config.toml
num_hidden_layers = 11
hidden_size = 128
n_experts = 128
experts_per_token = 4
d_expert = 32
d_shared_expert = 64
hidden_act = "squared_relu"
moe_layers = [3, 4, 5, 6, 7, 8, 9, 10]
router_score = "sigmoid"
normalize_top_k = false
routed_scale = 0.5
balance_loss = 0.0124
balance_bias = false
shared_expert_gate = true
init_std_router = 0.00714
lr_router = 0.000967
vocab_size = 10075
norm = "rmsnorm"
norm_eps = 1e-06
tie_word_embeddings = true
optimizer = "muon_variant"
learning_rate = 0.00887
beta1 = 0.95
max_grad_norm = 2.0
batch_tokens = 131072
max_seq_len = 768
train_tokens = 740500000
max_steps = 5650
dataset = "wikipedia_en"
Below are experts of layer 3 (counted from 0) of a mixture-of-experts language model. Rows are named router (the router's row for the expert), up (a neuron's input weights, with its number), down (a neuron's output weights, with its number) and show model dimensions 0-127. Each number is 50 + 15 x the weight over its row's rms, rounded and kept within 0 to 99.
After each expert's rows: a language model's description of what the expert responds to; "mostly gets" lists some tokens that are sent to it at least half of the time. This comes from a sample of Wikipedia text that the model never trained on.

# expert 28
router:38 55 60 41 70 45 48 48 22 01 49 70 57 25 37 64 77 50 23 72 79 70 58 47 70 47 43 43 57 83 34 50 43 44 39 65 66 31 09 38 61 19 60 69 61 41 48 25 35 45 57 40 58 62 66 47 29 49 40 35 56 56 50 62 60 49 51 44 41 60 35 65 54 37 55 47 63 60 42 40 69 65 40 53 60 28 66 49 36 37 45 44 14 62 42 52 58 34 50 37 35 57 64 31 45 59 41 32 86 68 52 62 55 31 55 42 49 47 36 47 44 71 51 37 64 45 75 31
up2:48 64 69 30 75 52 60 57 83 43 39 79 69 49 35 52 52 52 35 69 61 27 48 51 78 80 37 58 18 55 45 55 82 49 33 49 62 39 30 28 59 44 27 65 64 52 31 42 28 45 19 38 51 46 47 53 40 40 70 44 53 55 46 68 42 59 36 39 67 39 41 65 57 28 56 41 75 78 45 46 69 31 47 64 19 30 68 46 61 47 51 39 41 77 54 51 71 37 76 25 43 62 64 45 36 50 51 34 63 50 27 27 55 46 71 45 40 67 41 38 55 69 76 33 45 55 58 55
down2:50 61 40 61 50 86 57 58 24 34 72 64 61 73 42 64 51 39 51 54 54 50 44 55 91 49 66 50 39 47 56 40 27 21 42 43 65 70 51 28 63 37 56 56 52 57 34 48 26 59 64 73 53 60 55 56 40 15 48 55 37 63 73 25 95 38 65 60 61 40 63 60 77 30 41 40 53 41 59 42 40 41 44 50 69 44 55 51 47 52 77 34 45 60 34 58 51 53 33 29 32 50 74 55 30 44 42 35 38 17 68 20 43 60 44 29 67 64 30 45 50 36 43 37 37 37 77 50
First piece of a word split into parts, often a Latinate prefix or stem after an article: sub, re, dis, psych, up(graded), philos.
mostly gets: "sub", "later", "mathematic", "two", "super", "multi"

# expert 53
router:35 55 30 43 60 47 46 60 42 27 66 68 78 47 30 60 57 62 41 45 65 44 37 42 60 60 51 70 63 83 64 54 65 59 48 68 68 54 45 51 38 64 44 34 48 49 47 68 37 37 59 45 63 65 50 73 66 47 67 69 45 52 44 57 26 78 40 52 67 81 60 81 48 31 74 46 59 52 38 60 74 31 39 44 65 28 71 52 20 80 40 67 31 56 48 31 49 44 51 57 52 41 43 49 24 45 52 53 62 15 37 55 58 29 77 22 70 34 54 37 63 69 26 32 61 44 58 21
up2:40 56 38 71 51 42 57 47 51 26 65 45 88 42 57 49 39 93 34 49 61 79 58 39 51 65 35 46 48 64 58 56 46 47 37 67 53 61 51 43 64 34 72 29 48 44 51 74 47 55 61 50 79 47 68 76 49 51 28 37 31 44 63 33 30 53 34 59 32 59 33 64 50 30 37 61 44 48 48 41 66 52 30 65 59 50 44 46 34 82 48 49 42 51 60 46 53 23 56 70 76 63 19 51 51 50 37 31 73 00 29 42 54 45 45 77 55 51 72 62 46 38 45 58 31 51 77 37
down2:72 40 62 52 20 54 62 60 74 61 46 70 60 62 64 70 59 60 42 32 85 25 66 36 62 51 42 45 55 55 65 60 46 38 47 64 69 48 30 59 91 74 49 72 46 37 56 49 29 18 49 46 63 58 54 60 64 45 34 53 38 56 43 52 64 47 40 74 86 32 35 53 61 47 45 36 40 66 34 40 45 40 48 71 63 76 53 24 69 62 53 53 37 55 63 46 91 53 68 63 56 31 48 73 64 73 31 41 35 39 31 71 41 53 23 34 63 75 59 54 46 36 63 57 55 42 57 41
Size and degree words and auxiliaries before a complement, such as short, small, more, less, not, be, plus initial pieces like hor(rified).
mostly gets: "short ", "more ", "small ", "just ", "Hor", "Sou"

# expert 5
router:50 60 58 33 68 46 73 36 40 40 29 46 38 23 47 35 51 70 38 39 44 32 32 45 33 52 84 32 36 52 58 38 67 32 39 70 38 64 59 55 73 38 17 47 38 36 44 61 43 58 43 30 62 60 48 57 42 55 64 52 26 62 34 55 44 51 73 48 24 45 51 68 73 27 37 23 63 31 53 45 54 31 25 47 49 65 51 25 48 60 84 46 63 59 47 62 51 51 63 42 51 44 70 18 69 60 44 42 40 25 76 71 70 60 70 87 68 44 45 58 67 58 58 36 53 31 65 35
up0:39 28 57 16 68 46 52 42 49 33 79 54 65 48 39 41 66 38 22 42 38 48 40 49 57 66 57 00 73 37 46 60 35 34 70 65 70 54 53 30 38 20 26 59 63 52 53 58 43 58 57 54 52 55 53 42 55 66 59 27 52 56 64 43 39 33 70 47 56 40 30 66 76 46 34 50 50 31 68 45 78 67 46 61 28 60 55 76 43 41 76 45 52 62 27 32 68 47 42 33 64 54 53 22 55 48 40 58 67 47 67 44 57 46 76 50 51 14 28 49 64 39 34 47 43 48 79 31
down0:39 39 63 28 40 72 41 47 50 73 77 48 42 27 42 60 80 67 39 64 38 55 70 41 75 57 40 37 36 32 56 57 34 43 47 50 60 51 48 45 73 65 63 40 53 28 42 36 24 46 60 69 49 32 35 54 47 78 59 60 51 44 74 69 50 42 81 68 54 39 66 60 49 63 48 36 17 60 43 72 35 50 66 61 38 52 61 54 33 24 59 53 29 55 48 48 48 59 28 77 58 77 68 85 30 37 47 29 57 71 73 64 69 65 58 57 49 32 46 37 56 42 56 76 70 45 26 70
Short interior word pieces like ri, ti, fi, re inside longer words, e.g. ter-ri-bly, transc-ri-bed, Identi-fi-er; frequent in species names.
mostly gets: "ri", "Phylum", "ti", "tili", "Tri", "ari"

# expert 3
router:58 43 19 60 56 19 44 38 32 48 29 50 59 25 49 46 29 43 51 31 70 51 57 41 49 65 52 45 48 65 36 41 67 46 36 73 51 58 32 49 51 54 27 49 43 43 46 61 29 15 49 35 43 10 24 61 53 36 57 62 75 39 42 42 65 40 82 43 28 26 46 50 46 26 43 41 66 42 32 49 64 35 50 44 25 77 47 32 35 26 76 43 62 67 40 56 35 39 37 24 40 63 57 46 57 57 56 26 44 46 40 58 68 47 31 79 47 28 47 55 77 65 34 68 29 62 36 59
up0:63 33 51 72 60 44 35 32 38 35 14 70 47 48 44 48 21 47 47 56 47 50 46 49 56 71 26 36 58 68 68 13 58 44 50 71 51 46 57 58 35 44 32 54 35 53 60 65 54 42 49 42 78 49 45 39 40 52 45 67 82 34 43 60 53 52 46 14 30 49 40 39 52 72 72 36 66 57 48 67 55 57 47 49 18 65 38 33 67 41 48 70 83 58 46 46 61 37 43 19 60 28 34 12 39 42 47 21 49 25 34 54 81 72 61 48 63 20 58 64 47 38 42 55 44 52 47 55
down0:37 26 23 24 26 69 30 66 33 66 38 80 39 57 19 48 25 29 90 25 42 71 42 73 53 20 62 42 53 65 62 43 49 66 76 48 37 42 55 53 55 37 47 17 43 48 51 52 56 79 66 52 37 65 57 69 50 35 51 55 59 53 61 76 52 58 21 62 46 29 40 61 56 81 57 53 45 50 39 52 60 43 51 33 56 58 47 48 54 55 58 59 55 33 06 72 53 48 38 58 55 62 30 41 37 45 46 52 58 72 42 51 74 24 52 52 72 62 56 59 46 37 51 37 33 44 54 43
Noun endings and pieces, mostly plural s after a noun stem (ribs, pairs, tracks), plus sport, music and media nouns like ball, play, record.
mostly gets: "play", "record", "pl", "s", "ball", "bomb"

# expert 25
router:61 30 50 24 57 37 50 37 31 64 59 74 42 18 34 34 65 57 40 44 62 60 32 42 58 45 51 67 39 47 69 51 75 48 37 58 31 56 48 36 69 42 24 66 45 76 45 67 47 47 15 33 59 65 34 64 49 60 24 20 57 60 63 67 06 66 63 56 45 48 60 44 78 44 36 43 53 44 39 37 55 45 49 60 32 65 49 47 15 47 45 37 48 64 42 46 37 47 41 50 49 51 55 51 39 48 21 65 54 28 39 70 45 78 64 56 51 61 40 51 17 65 69 57 47 14 21 36
up2:65 55 65 56 56 30 48 34 44 49 33 78 58 20 46 49 77 44 32 78 53 54 55 55 68 65 43 78 60 35 44 62 59 47 42 63 53 54 55 36 81 52 47 62 63 49 52 74 74 37 41 48 36 54 49 39 54 50 21 46 33 64 52 32 46 66 34 55 50 44 58 98 40 46 17 64 42 44 10 52 44 41 21 74 50 52 42 26 26 55 33 59 74 57 60 50 35 28 46 47 64 36 48 46 46 45 29 28 49 39 37 39 37 59 72 46 61 33 66 53 67 61 55 78 33 37 36 24
down2:85 38 54 73 67 34 41 51 38 49 53 54 43 39 66 44 42 66 74 49 39 31 58 48 86 63 46 43 56 19 23 57 38 28 49 64 30 41 39 80 39 51 62 36 37 56 26 48 56 41 46 69 34 56 63 55 38 65 20 47 21 86 44 56 61 68 45 52 52 77 46 50 38 28 49 51 36 38 20 41 57 35 36 65 52 52 49 49 32 32 37 54 54 26 40 45 58 49 47 45 57 58 57 74 71 65 25 41 29 57 38 54 67 47 68 13 47 51 32 42 41 53 84 70 47 39 31 43
First syllables of personal and place names after a given name or preposition, such as Sal-azar, Mil-nor, Car, Mar.
mostly gets: "Car", "Mar", "Man", "Mon", "Al", "Bar"

# expert 50
router:51 99 12 46 60 57 57 44 45 49 37 57 42 40 50 61 80 49 53 71 83 59 32 54 00 58 77 45 40 54 37 47 55 50 43 55 55 54 38 49 28 47 48 49 46 49 43 44 47 26 54 53 37 37 62 65 43 45 88 47 49 55 43 49 31 46 54 45 46 41 52 55 66 50 47 93 50 10 53 55 57 54 48 39 54 33 44 50 39 49 73 39 45 59 46 84 36 66 52 40 54 57 49 36 45 54 39 46 41 36 48 48 34 21 73 44 41 31 37 60 47 42 51 47 42 55 52 62
up2:38 60 52 34 62 57 83 26 20 48 17 57 61 36 30 23 47 67 32 41 26 37 49 60 62 65 68 83 73 75 59 41 63 77 27 34 59 42 45 74 48 53 55 53 52 54 28 53 59 44 31 31 69 48 48 79 52 51 42 51 69 59 55 69 75 60 44 57 46 61 32 48 60 50 51 59 49 27 47 34 88 57 44 60 51 35 51 22 39 45 78 30 42 35 68 54 41 42 38 51 73 70 48 30 50 52 41 25 67 39 42 34 34 57 58 62 75 44 38 33 50 52 31 71 43 45 48 51
down2:60 52 16 64 28 49 60 67 53 47 45 34 52 59 46 37 29 38 49 68 19 57 59 41 44 46 71 54 51 56 19 27 46 35 58 29 37 46 44 89 48 51 51 72 53 32 45 62 47 68 53 45 47 47 47 32 58 61 71 63 41 50 60 61 36 25 51 36 67 53 40 56 61 75 31 65 54 41 74 46 29 49 43 66 76 25 40 45 39 38 63 34 52 46 45 36 50 64 44 70 40 57 72 61 42 20 99 53 40 53 43 67 46 68 56 60 28 46 32 43 59 59 99 33 62 36 50 55
Closing pieces of place names and words (Guatem-ala, classm-ates, Coolid-ge), plus table header words like Pld, Votes, Opponent.
mostly gets: "Pld ", "Votes ", "|---|---|---|---|---|", "iment ", "Opponent ", "una "

# expert 20
router:23 69 66 50 61 41 43 44 54 52 66 71 56 50 51 57 45 43 17 65 50 63 38 53 59 56 68 46 53 70 49 56 57 40 46 33 55 62 40 47 25 34 13 45 65 41 47 35 57 60 40 38 42 29 49 73 78 66 61 47 68 62 47 34 66 88 62 32 52 53 50 50 65 75 36 49 81 44 37 65 49 70 58 42 33 72 35 48 36 65 65 20 52 60 63 62 49 81 63 64 70 17 57 36 43 65 39 43 81 27 26 60 62 37 43 51 12 57 42 43 66 63 47 74 51 51 55 64
up0:20 35 77 67 69 51 47 35 31 54 52 35 37 36 44 59 46 51 53 63 44 53 49 38 43 63 77 48 44 51 72 45 58 59 45 31 54 70 43 41 71 31 39 40 57 37 45 50 63 67 47 31 42 76 17 62 91 70 56 32 43 69 42 50 25 70 70 53 50 31 50 38 71 39 42 59 48 36 33 43 70 70 22 55 49 34 61 47 50 77 68 21 37 57 68 76 45 54 56 72 58 44 29 46 68 55 67 50 51 53 28 48 07 71 72 29 41 60 56 35 48 54 50 61 64 66 34 38
down0:43 09 68 47 29 56 35 69 56 37 43 29 49 51 63 71 46 56 66 39 14 56 39 47 17 48 45 60 54 45 36 71 58 35 64 39 68 59 55 39 42 75 45 57 45 60 36 57 49 43 57 62 61 49 36 55 44 58 63 40 55 60 47 37 38 68 53 35 33 30 52 54 31 66 53 73 33 20 48 49 53 59 32 70 62 50 36 68 42 33 67 27 49 25 65 38 40 51 30 78 50 70 32 51 36 56 59 51 40 38 87 16 23 64 51 69 42 22 32 43 39 61 62 35 31 56 26 27
First words of sentences and section headings, such as The, In, After, During, However, Also, Early, plus heading markers like ===.
mostly gets: "=== ", "During ", "However", "According ", "After ", "While "

# expert 13
router:45 39 60 29 69 62 46 28 34 55 47 62 43 67 35 25 29 50 33 51 50 58 53 41 41 75 37 66 40 56 66 53 50 55 33 62 40 35 49 32 50 64 36 50 42 59 53 64 51 56 21 34 10 29 29 76 60 47 36 48 73 49 72 59 36 64 86 12 53 58 57 40 52 68 43 75 41 44 58 52 62 54 36 41 39 42 43 48 33 56 40 47 49 61 51 70 40 41 58 15 51 73 70 38 38 25 50 54 64 50 35 99 39 74 41 36 42 59 49 31 29 62 48 78 44 49 37 42
up2:49 33 63 79 51 44 59 39 46 37 53 67 37 48 40 28 68 53 42 63 41 59 41 67 35 68 47 75 77 64 64 44 45 67 57 64 28 34 37 21 37 30 41 42 44 63 54 38 42 48 43 38 34 61 49 53 24 45 70 57 22 25 71 50 37 66 55 48 52 65 44 38 41 48 31 52 53 26 38 32 61 65 45 32 44 36 34 37 22 51 42 79 73 64 21 53 56 32 67 31 49 58 30 41 59 53 17 63 70 75 46 56 45 80 40 39 62 63 26 53 46 47 64 69 12 55 55 71
down2:56 30 31 41 40 35 50 29 56 60 31 54 52 29 57 68 67 49 53 46 77 71 88 50 21 39 42 50 43 11 72 53 43 47 48 46 55 55 53 89 30 53 46 64 53 45 42 52 50 67 28 71 60 54 29 62 38 58 38 60 48 50 75 36 40 55 32 34 68 53 38 65 61 74 60 60 45 43 51 46 53 83 07 42 40 62 30 36 82 59 49 34 69 58 44 70 46 28 51 50 74 67 55 47 71 49 53 60 60 51 43 48 28 41 56 28 44 75 58 46 26 36 35 69 40 53 64 49
Opening capital letters or clusters of proper names in lists and tables, such as Cl-are, B-annerdale, Br-ennan.
mostly gets: "Br", "Le", "Bl", "Cl", "Pr", "Cr"

# expert 21
router:48 55 77 52 56 75 37 38 25 69 53 62 37 55 20 61 60 61 47 34 51 50 62 41 52 47 42 84 49 57 71 53 58 45 24 64 69 45 51 53 47 53 49 63 60 63 39 55 38 50 21 25 66 58 44 38 51 59 55 52 70 54 56 50 61 57 34 33 39 42 54 38 40 60 58 69 57 45 32 62 51 36 62 44 90 71 58 55 25 32 50 35 34 61 51 54 29 45 57 42 84 47 88 30 76 70 47 55 64 41 34 75 51 66 52 44 75 53 47 88 38 29 51 49 30 11 36 30
up2:54 43 51 55 33 60 69 43 79 27 45 15 49 50 17 61 40 56 43 45 47 51 55 29 54 58 51 50 47 50 72 51 34 53 57 39 59 38 60 57 41 39 44 52 71 38 32 78 20 65 51 61 37 44 55 58 48 44 80 25 38 55 49 39 74 62 32 72 33 49 49 49 56 62 55 39 61 48 45 75 70 51 82 57 32 38 53 09 38 53 67 40 53 87 67 51 67 27 74 55 65 44 65 67 30 22 49 28 54 59 69 66 50 56 33 48 35 71 26 76 58 42 41 49 60 39 53 26
down2:65 60 22 43 25 69 36 87 78 24 42 38 51 61 35 66 31 49 53 74 21 45 38 52 60 53 40 26 74 42 49 65 43 46 70 45 51 69 48 21 49 53 35 44 34 48 40 60 47 51 72 78 40 72 60 57 40 43 42 53 28 37 45 62 63 59 36 53 72 53 51 35 54 38 54 51 34 80 48 41 43 20 62 63 44 48 50 34 59 43 67 58 25 57 59 15 66 45 41 45 79 45 37 40 28 25 78 36 47 68 65 37 68 43 42 70 74 58 71 34 48 66 64 45 49 50 58 54
Opening capital piece of a given name, often foreign, in lists, tables and cast credits, such as Jul, Jo, Tom, Mir, Antonio.
mostly gets: "Jul", "Pet", "Jo", "Gi", "Tom", "Jos"

# expert 10
router:56 62 44 51 51 59 71 44 39 65 70 77 61 58 35 42 25 41 42 52 76 46 36 48 37 62 48 83 08 61 82 39 38 44 36 44 73 54 29 36 49 39 35 77 44 65 36 27 41 56 37 48 53 47 48 73 49 25 55 58 66 50 38 70 52 75 67 33 56 30 54 57 36 75 66 66 48 21 34 52 50 62 49 49 48 41 50 44 55 50 54 65 33 65 64 35 21 58 87 61 73 63 46 49 35 47 44 48 60 48 37 33 56 44 55 46 32 33 11 50 41 71 54 31 26 31 37 58
up0:59 52 36 58 56 51 57 21 36 36 76 76 56 30 48 00 63 44 41 43 61 28 79 48 36 34 60 54 65 37 77 61 37 62 53 60 46 55 31 29 43 40 61 23 53 48 28 52 56 49 50 59 44 43 43 65 36 45 62 50 38 37 29 70 22 53 63 54 61 60 57 70 54 60 34 89 62 21 44 64 82 39 72 53 52 47 34 71 57 45 74 40 52 45 54 41 29 45 62 51 74 58 72 36 52 31 80 50 71 47 42 43 46 21 30 33 53 46 54 60 44 55 53 38 48 33 30 58
down0:58 44 41 67 37 55 64 70 50 44 99 89 41 42 57 48 58 63 56 44 48 25 65 36 44 67 54 48 36 44 77 47 57 54 19 41 47 27 56 64 60 26 44 79 48 45 32 43 40 44 62 59 30 48 20 60 16 55 47 45 43 49 47 29 44 73 68 65 54 62 55 36 37 49 74 61 42 60 38 44 31 52 74 38 60 37 58 37 72 50 32 62 36 32 70 41 24 46 36 50 40 32 65 60 53 55 43 45 33 46 47 21 20 21 30 44 44 47 71 58 66 31 41 44 48 49 50 27
Main verb or auxiliary right after a subject name or pronoun in narrative biography and plot text, such as was, had, gave, states.
mostly gets: "has ", "had ", "took ", "began ", "would ", "may "

# expert 18
router:45 52 24 48 50 40 58 25 28 00 64 55 42 44 38 69 51 45 33 70 51 57 41 52 63 48 21 46 63 86 60 36 78 80 34 46 45 46 52 51 63 58 60 60 40 64 57 27 37 57 58 53 29 77 31 79 78 37 42 64 68 69 46 47 38 65 67 47 64 48 49 18 48 44 72 35 65 58 60 47 69 54 46 71 70 35 59 27 42 58 53 34 31 27 54 62 56 51 47 43 63 37 42 53 37 49 52 41 59 48 28 66 30 37 50 46 50 29 33 31 38 70 27 34 49 50 33 37
up0:54 39 57 14 30 54 67 32 51 75 47 71 45 48 24 65 57 50 81 29 31 54 55 36 58 54 52 70 53 63 52 55 67 46 34 20 72 72 46 44 42 29 48 55 75 37 57 62 32 35 46 51 28 64 68 68 51 44 84 61 63 51 48 45 56 84 38 53 80 79 31 28 48 41 62 38 65 53 36 39 61 51 36 73 71 39 43 24 46 22 50 51 35 53 36 60 57 54 46 27 28 63 49 54 34 67 51 46 44 34 46 43 68 52 45 44 62 52 59 55 44 45 22 48 43 93 51 36
down0:36 07 36 40 53 53 39 44 44 39 60 58 43 60 72 65 35 39 58 55 61 28 42 28 41 50 59 67 37 70 35 41 06 63 47 58 67 41 54 50 33 28 51 47 23 39 69 28 41 49 28 32 60 72 33 49 38 18 43 49 48 50 55 73 46 42 43 52 43 67 63 56 44 32 41 45 56 61 10 17 55 36 57 65 72 52 29 67 57 51 69 39 54 35 66 45 24 48 39 50 32 51 58 38 27 47 51 59 53 60 41 24 35 42 38 41 65 44 04 55 39 43 53 26 56 40 61 52
The particle up after verbs such as blown up or forced up, and first pieces of words like h(its), Fir(st), full(-length).
mostly gets: "No", "Wh", "High", "£", "high", "Kn"

# expert 36
router:50 38 47 35 60 42 52 35 33 28 29 68 60 35 36 55 55 44 56 97 75 49 29 71 49 65 65 34 43 48 52 64 61 53 54 47 51 57 43 44 67 25 52 34 86 35 36 82 56 66 36 35 29 62 62 58 69 58 50 37 69 55 36 68 48 57 65 38 40 66 55 69 36 39 63 28 39 58 28 61 55 76 39 57 59 16 79 44 36 30 62 55 33 49 31 48 49 45 45 60 63 46 54 48 50 54 44 40 88 54 53 66 53 76 42 48 77 50 08 48 36 69 44 72 54 53 52 42
up2:63 39 52 25 62 46 35 46 68 27 83 46 44 27 42 58 69 72 52 70 46 60 42 45 65 55 29 54 25 53 36 49 44 65 43 38 54 51 63 41 56 41 37 42 56 46 36 77 39 43 54 87 62 68 45 41 79 28 32 57 44 45 43 62 40 56 41 31 35 65 33 38 61 48 80 55 66 60 61 57 42 52 38 51 61 25 59 40 71 68 32 13 41 34 14 73 34 49 40 59 62 25 41 58 37 33 24 55 35 57 62 70 25 52 51 61 37 60 65 41 45 29 29 54 33 49 18 57
down2:46 47 77 76 46 49 63 44 69 68 71 55 26 61 47 63 64 45 44 60 49 39 74 43 34 65 48 61 46 42 41 49 71 41 37 59 68 58 46 70 40 52 43 52 38 54 52 61 54 46 61 72 17 31 64 33 68 31 53 51 44 39 57 33 78 84 57 55 15 70 18 34 62 57 36 55 70 65 47 68 69 51 41 60 47 46 48 70 41 44 66 23 37 11 59 43 48 67 42 53 52 62 92 41 80 16 43 37 45 43 45 37 41 58 70 53 59 71 54 56 59 29 57 49 38 32 60 53
Name pieces for countries, nationalities and organizations, such as U in U.S. or U18, National, American, European, International.
mostly gets: "National ", "local ", "Inter", "European ", "States ", "American "

# expert 30
router:55 61 61 31 53 52 20 57 34 54 36 57 60 40 46 59 35 76 35 71 61 43 24 42 66 75 60 65 66 89 55 57 41 48 53 56 61 48 33 60 33 72 39 39 40 69 44 28 26 55 16 34 56 28 54 73 21 51 25 43 55 86 33 56 31 54 46 31 28 48 65 71 58 48 46 31 60 55 52 51 60 17 36 21 71 24 46 45 45 50 61 35 54 51 71 40 40 50 71 26 47 61 59 38 41 40 46 35 71 32 73 38 41 48 63 61 28 54 42 36 42 52 30 43 40 58 46 36
up2:31 60 48 35 34 62 38 43 31 50 48 85 44 35 45 41 18 54 26 59 61 58 32 64 74 68 68 47 33 75 71 50 38 49 50 51 37 38 44 44 30 47 54 54 42 84 47 28 42 47 28 90 44 48 38 61 59 35 47 19 49 58 46 49 54 56 52 48 31 65 51 54 59 82 61 45 56 61 15 66 64 32 57 61 51 79 33 27 40 48 30 44 24 50 36 51 62 67 55 37 48 66 43 65 50 36 68 44 53 29 31 39 58 56 33 75 43 69 39 38 48 61 56 40 44 74 12 54
down2:59 35 45 51 44 70 57 54 31 73 64 28 39 37 67 53 64 44 47 55 51 45 31 29 62 30 36 27 33 33 60 44 44 78 58 38 38 52 70 64 43 71 48 56 24 44 65 72 61 40 33 37 65 45 56 33 38 38 47 00 41 47 50 50 41 43 40 43 55 42 45 49 55 52 37 37 39 34 66 66 47 73 34 64 42 73 53 22 42 47 47 57 38 44 58 57 41 65 45 33 35 56 68 78 33 46 41 41 52 48 74 86 53 76 49 20 17 24 43 52 22 58 19 56 36 53 38 44
Participles and adjectives right after was, is or been, such as known as, considered, appointed, written as, similar to.
mostly gets: "known ", "been ", "considered ", "known", "appointed ", "released "

# expert 6
router:34 90 44 32 58 33 58 37 33 30 62 78 55 61 41 58 62 31 34 65 71 58 20 60 62 48 31 58 71 69 57 60 69 53 33 42 81 55 42 46 50 37 64 65 67 63 43 28 39 36 54 48 32 74 55 59 53 60 66 25 58 47 65 63 69 61 39 47 62 45 51 38 68 62 59 45 59 43 38 45 77 70 58 39 47 49 76 23 53 49 44 54 27 37 44 45 46 30 28 48 37 61 63 07 47 55 31 33 73 63 61 60 36 54 56 51 65 25 57 39 45 76 43 35 79 61 46 26
up2:30 43 51 50 57 43 51 33 55 37 55 59 37 64 54 61 60 52 51 43 53 39 64 56 43 70 65 63 53 51 60 42 85 61 35 45 62 48 38 74 42 29 62 60 64 48 61 23 53 21 58 33 47 80 62 23 40 53 72 56 28 33 55 51 81 72 56 17 63 58 48 53 55 78 64 54 42 21 61 18 65 39 30 42 42 56 55 34 58 65 42 40 29 49 57 45 53 21 77 57 67 38 56 32 27 60 47 81 86 41 60 44 56 52 33 35 41 43 75 63 24 48 34 62 49 59 68 31
down2:42 32 67 75 61 42 34 47 67 71 38 41 31 44 73 52 56 65 49 61 62 62 43 48 77 52 17 52 47 46 54 47 40 46 63 50 36 43 36 66 46 54 46 87 58 48 57 46 47 51 61 65 71 87 39 30 52 28 80 31 68 52 60 68 58 70 34 58 60 25 63 37 34 52 65 55 59 29 67 56 49 48 54 27 13 34 46 38 66 43 53 48 27 52 44 53 37 44 48 50 60 62 63 32 53 61 51 60 59 47 04 39 84 44 41 45 85 49 61 65 61 58 71 49 44 41 85 62
First word-piece of a lowercase word right after an article or preposition, such as en(emies), te(ach), un(common), dre(am).
mostly gets: "exp", "god", "together", "con", "suc", "for"

# expert 40
router:32 69 53 40 57 55 43 44 36 40 64 86 76 25 58 56 63 47 24 90 60 45 54 61 58 47 33 66 51 76 82 52 60 72 37 54 75 32 38 32 38 59 66 60 52 66 55 18 47 34 48 46 21 52 61 61 47 53 59 22 75 37 67 44 76 66 38 47 54 42 38 48 67 70 64 64 48 58 23 36 75 39 73 43 58 55 61 39 31 35 55 61 31 43 42 40 38 31 54 38 36 66 63 39 46 46 39 40 77 58 39 42 62 49 78 39 44 26 47 33 36 66 41 38 53 57 49 28
up2:58 52 48 59 38 53 73 65 41 44 65 70 31 57 56 14 59 62 56 71 74 27 56 67 65 29 74 66 58 83 75 52 35 55 17 49 73 49 63 64 42 44 36 44 56 45 49 46 86 36 29 47 43 61 41 63 41 48 45 48 44 53 67 63 56 58 53 54 71 53 54 55 83 51 28 37 52 54 59 67 83 51 48 43 62 50 47 58 34 58 28 54 31 43 60 53 71 30 72 41 59 50 49 30 46 23 49 31 33 19 20 50 63 37 55 46 55 26 45 61 58 63 31 15 45 64 38 34
down2:45 72 35 41 42 70 57 28 19 55 59 69 65 40 74 68 69 70 89 11 23 66 48 69 74 51 57 40 49 38 49 20 38 43 64 27 54 53 77 55 48 67 52 63 66 47 19 41 47 27 58 76 38 32 43 70 38 10 53 51 48 35 60 38 65 53 37 51 46 57 68 42 57 55 55 68 63 36 60 54 63 45 32 68 48 58 72 47 54 51 70 38 29 41 43 73 35 59 65 38 48 53 41 35 46 30 38 37 34 33 25 50 58 44 59 34 39 42 45 62 56 59 45 65 49 26 42 56
Opening piece of a longer verb or abstract word after a comma, article or to: comm, expl, emphas, encour, un(failingly), ur(ged).
mostly gets: "comm", "expl", "contr", "emphas", "reve", "encour"

# expert 44
router:58 46 55 24 51 50 35 55 41 61 53 82 73 73 19 51 50 46 35 53 58 36 58 42 32 78 58 87 50 74 57 29 65 55 30 52 63 76 26 52 60 47 55 42 44 74 51 40 24 68 33 45 62 40 75 52 33 36 45 53 53 86 51 46 37 42 32 49 37 27 40 50 56 63 62 41 55 57 21 47 42 58 44 26 50 59 58 39 37 36 63 54 00 64 50 45 52 50 58 30 61 42 41 50 74 59 09 43 44 34 49 47 50 53 69 38 51 25 24 45 51 55 34 37 42 60 38 44
up0:70 68 49 32 46 67 48 57 25 52 43 79 36 45 01 30 48 42 52 45 58 37 52 33 51 59 63 65 50 63 66 27 50 10 42 61 54 65 40 29 36 68 60 56 48 84 54 55 48 80 73 44 52 48 48 25 59 11 64 36 62 64 47 62 35 45 83 54 24 30 30 74 50 43 43 32 62 54 40 38 65 64 46 37 49 51 53 37 51 49 40 50 28 45 53 40 88 47 47 42 39 42 60 43 65 51 44 74 64 20 51 49 39 50 57 61 57 19 47 38 62 34 50 43 54 56 34 47
down0:43 53 44 51 62 25 52 61 54 37 69 53 45 53 58 37 78 28 48 48 44 56 44 52 41 40 37 41 70 33 48 33 40 26 77 52 35 25 53 44 43 60 54 46 20 58 76 52 12 64 61 53 51 62 23 54 25 45 49 70 56 66 60 52 40 41 22 74 14 43 38 53 55 68 53 38 57 53 60 64 62 58 40 23 55 61 22 84 66 49 32 64 47 30 59 73 33 55 38 60 52 35 49 30 53 62 47 32 49 74 66 56 25 57 42 45 51 58 44 64 69 72 51 19 52 21 72 32
Auxiliary and linking verbs was, were, have, been, plus such, including, received, served, which introduce examples or predicates.
mostly gets: "such ", "including ", "received ", "included ", "include ", "served "